From a checkpoint of a small mixture-of-experts model trained on Wikipedia: 55.8M parameters, 6209 steps.
Below are experts of layer 5 (counted from 0) of a mixture-of-experts language model. Rows are named router (the router's row for the expert), gate (a neuron's input weights, with its number), up (a neuron's input weights, with its number), down (a neuron's output weights, with its number) and show model dimensions 0-255. Each number is 128 + 32 x the weight over its row's rms, rounded and kept within 0 to 255. Numbers have three digits each.
Before each expert's rows: "gets" lists some tokens that make up at least twice as much of what it gets as of all text; "comes before" lists some tokens at least twice as common just after its tokens as in all text. This comes from a sample of Wikipedia text that the model never trained on. Tokens count by the router's weight.

# expert 85
gets: "\n", "\n\n", "–", "==", "===", " ("
comes before: "| ", "-", "|", "The", "1", "2"
router:111144131157143138213141094141120097116161127115135123127168097124110100135147164148128134087130168151075128149141163149124138108141147118096091174141106136113154148070109196085176088140134103137174152121099139062158122083066150082118110135147122087164116121120151119124121117101139121158148075125081112146087123064110166130134103114102064120096154188082109157179148157125149149105111157124171128074158087176131142135188111094182133116186146133080006112149082143123116134113108110083173110151168116121162122178152101114167107109088166095126109120087117102146139176004064156161117131112158176150150154075109076117107119126094172122133137116148106144115165126098116112155072099164101114112140147162139092127065128061179079158072122177078132110150162095061105172128122075
gate0:119134152130108112125086129092115058152090121167089170155165141145143159113163096110099164147215145137141184118160110119181148178116171124131255089064130098114159166108158132160085175161127209131133126109131122126131121101073072145205195183110131145117046155136149092124122108100130131128079145113137079152143170132082102116119114162087115125162074126118070087109085120096120147163117137186121102121161086159105186105122098132141157163176094096128119109133135136143095071086127159090099130175104156136147178114163128104118173119153094150138116065153132138095088117168169096156073157125180139089094123125144132123121189125131079126148132170126199114121162087144123192141090108078072104050114143151123129114131150101127119139151178105103113160147079149133147162116116162
up0:111124147105155110105077152148119125097126122081120168165119152192137154117103152137097129160121145191165081146170071114119135168093096093082095096142145135132118119132047106149127147083160139185159118077141115141089142191145148145155155067137159128102095128093131102126163144151106141141130137171149063106098152129162090125101154155102136101121089167084105062122139063106151155161113095154125141139174157084153073080125158210120110145083075080146172118112127161159098136124124164130092100121152127174124113146143112116058059092162117148103140155127161186129158114173077177108180086128074161070094120107073141147137115121154164147131109156130072085176084139053192138139194170155132109128145133156083132112223073114129137132186080093120103122143136097084115104119134063
down0:108121181117142115151132194089147105084118146106112150119149160154095169125114127173087117115124089150149197069119086154173128154088113136165173127140133167102154184111151133131090112152160146162073147117187100128161159171094126098134096101129137099095142128145106050155140143146112108132142097135177128134094210119079076127102111114157056150153148114101108136105099157099126093106109110120142172126222144138158119135114112130208104113079149115172099111111123151165076118117191076116158183168080107212125126133132075100077110179185098092135111120127131164144046081203091121122143164108119138139128101094128101167153103124118101086137187201119169112166135110111166118140105115139131118128126078150139034130172136141170123130104142165161113134170100116044118154091108177

# expert 64
gets: ".", "\n\n", "0", " The", "s.", "-"
comes before: "\n\n", " The", " He", " In ", " In", " It"
router:159174132115128085173118154123194112114141118158171090156139033107137092118100142168151102118143155155168141077130148140090088111125095136151099118134100121131092118159099165108137094183143082135121145136127116110147159140110187148108143104122130067074190132168108090152112191102171144126137068109039098124134109142115171101112171162136155193183078182068121156193137110110169152138109168112163113092100139182153178126138109096122106147118168131099049133185072115128061138114117116087109159175186102105124098109175147151166097133120137103139123085125106066138121115075124115136137159161156083174159121123108144179068082140098167111154166123112095168117163183116098118099101159126130141093158232090095101062056141121090144114122134154109118136114161174092141125124107104
gate0:103165132078109106106132167130134111175143108118110131145099069049098149127137141132121129109154163087151118121111166140127126133125158157033151105123141176144130082078146129154110086135127160100073113147102094152133119151110069131158084131176152175106146065174154082109080177108124121167068149143118178113133140112097164118103134098133133133131150034148203087092153191110177156096195196090114155157096148189112123117080203122144173177134119047134086142158127154045103102160164118148130130111110158132102074136083119150156141127091195089137127149116126171106149128086125134093162086137041140128101134045119152140146149098122160150129148084122153143186127074132163098120141155115127091142135137117184124079103170142090108113101158113064108120138127137148137127121145195
up0:097122125054129104123101172148175071110137116099194141185113110085154148078140115169098071116155120123138130081082139117144120149152104112072161083106167141133167116127129117097169132122048160126076167110130113105189197152060101084115065125099165148084139079105136093119116142133151141098121155153144145163092156110151148151114125095120130104113159148141151098135163105075141139066185165092108201161075158187118111160114134174175087159122151109104098117124112155131137072164129099157160129178101094094039131148101121162137158087086157074162144133111122121136137120142140161124135099130122116139081142055069133140103122074125124137116168154138169160127151054102153161086133194159109142139107144136157105087131149158118074071124138180072144055093093129088193124140156184
down0:148130121102120140127131032125113144101096106152192096147158073098146127121157142080123130087133086167164103154148143078143121094155127154070109145161112175183087127076157138087057125152174140086153138097147086140103161116131104135139147065148114076102145112168182098113080147205145098144089206093161157170149139128129183115168146132143091136133115153103104104150119110147183109103163150090119151058163168093077096113100147152130116151099115116146076172121134138054136131163164131133155164140078143043149135115153166115186155126159216165149153131140112077158146126178107172105109154081093098093061130090152137132130115165122205109139142169077077123166157116144182106095097095158137120197162148140145191133090117137118137163114162180121079124156129122100106114111115132

# expert 43
gets: ".", "\n\n", ", and", "\"", ").", "s."
comes before: "\n\n", " The", " He", "The", " In ", " In"
router:089158129122165149175146111107154150152117133131122089132152041101140113122109140145131118123155144180156125160156176213104103089159129127142081141155102128113074132134065189154134066129062117098107129146105106120107100132075162131150134123124090063104151171138148115130109166135177131144158060123103095107130106113089162070117157132136187175149082153078163120153133134126140115125143204091141114079115147171123201097137122110147114099142110145126030125153042129111058133121115104092138111123186141093175061118168171111167110135144189116081085123091129121134105156029116112125123160143140129124136133093138117179136097167049132126162135118146128134131174161116051139093084107155149115080109176111108063080056131125124109130137064130068094161118120162122132144129117098
gate0:093150119110146129126105127141110172136095194120136191162148174142163070206161110109104124163158129110169119101124125125121104150150153135094157090151133074095116143065135149075151134118113102117110086053153164082120186178062082118178084146166179165150147154111177093051141170096183141158121119127143153136141205115114179099103152099106066123127103153073091139092144135163148124137195160088106130136125175062097177119108210099115114077176100185157127111083165155103117129148107132116133081136100139097126044174124152116121147159135123092132129078137127191152172122111149157107104130104135122179158171094158116097142151110089155133075096146122183117097134142128172152135105084094147182124118168101170126134097144154164093156151128098167164046112089088119127139098134139
up0:086166091136167127154121129136058142105178174124139152143103136131142087196132131136110109181134172140158145118079130135108097122167120155127159115153145126101125132078167159077121134112120162157094098094195117118135180163105081090151147176135196103135162116090137150105139105153192107168130085099102097154075146109120155119125124137089018142150084138081123155102159136157111144157184154097115145115118167074090168137119195109116147100162137153151118097114161188097145117178115119114154093128053133148137105192114158118168148133125111108165099062153097125146202113095138129133089134156172059206161155136190138140133144106113148120093118102157164185114146130175201135194136089039123186086086162155148120143062130138170151139129144151158161119123111098131173099106079126
down0:133205140149149120157123116108129099130133100203128069118086155139141044090184119123151147140093100059142163134126114161087157156072027162152179134101156099072189153094147124138153209142071129105050102112174100138095086143151075093126117095167096124207156125172166120061152105105166108132155099126136100115103164115145133153099137105163104094137098140092176102110144120146135094148155059102129105153049144129091124132118154167125132150091143117084157108117119154146122128143137194124141094111140119136150137151129148125115086149093167143141158135140148117145123130049122105122171139149162114123126169114176137149086163143135140110114098114165093163098157085163127138138089184096088120154113118148129232123167177135213112116158147070104167128158107080146121098183140098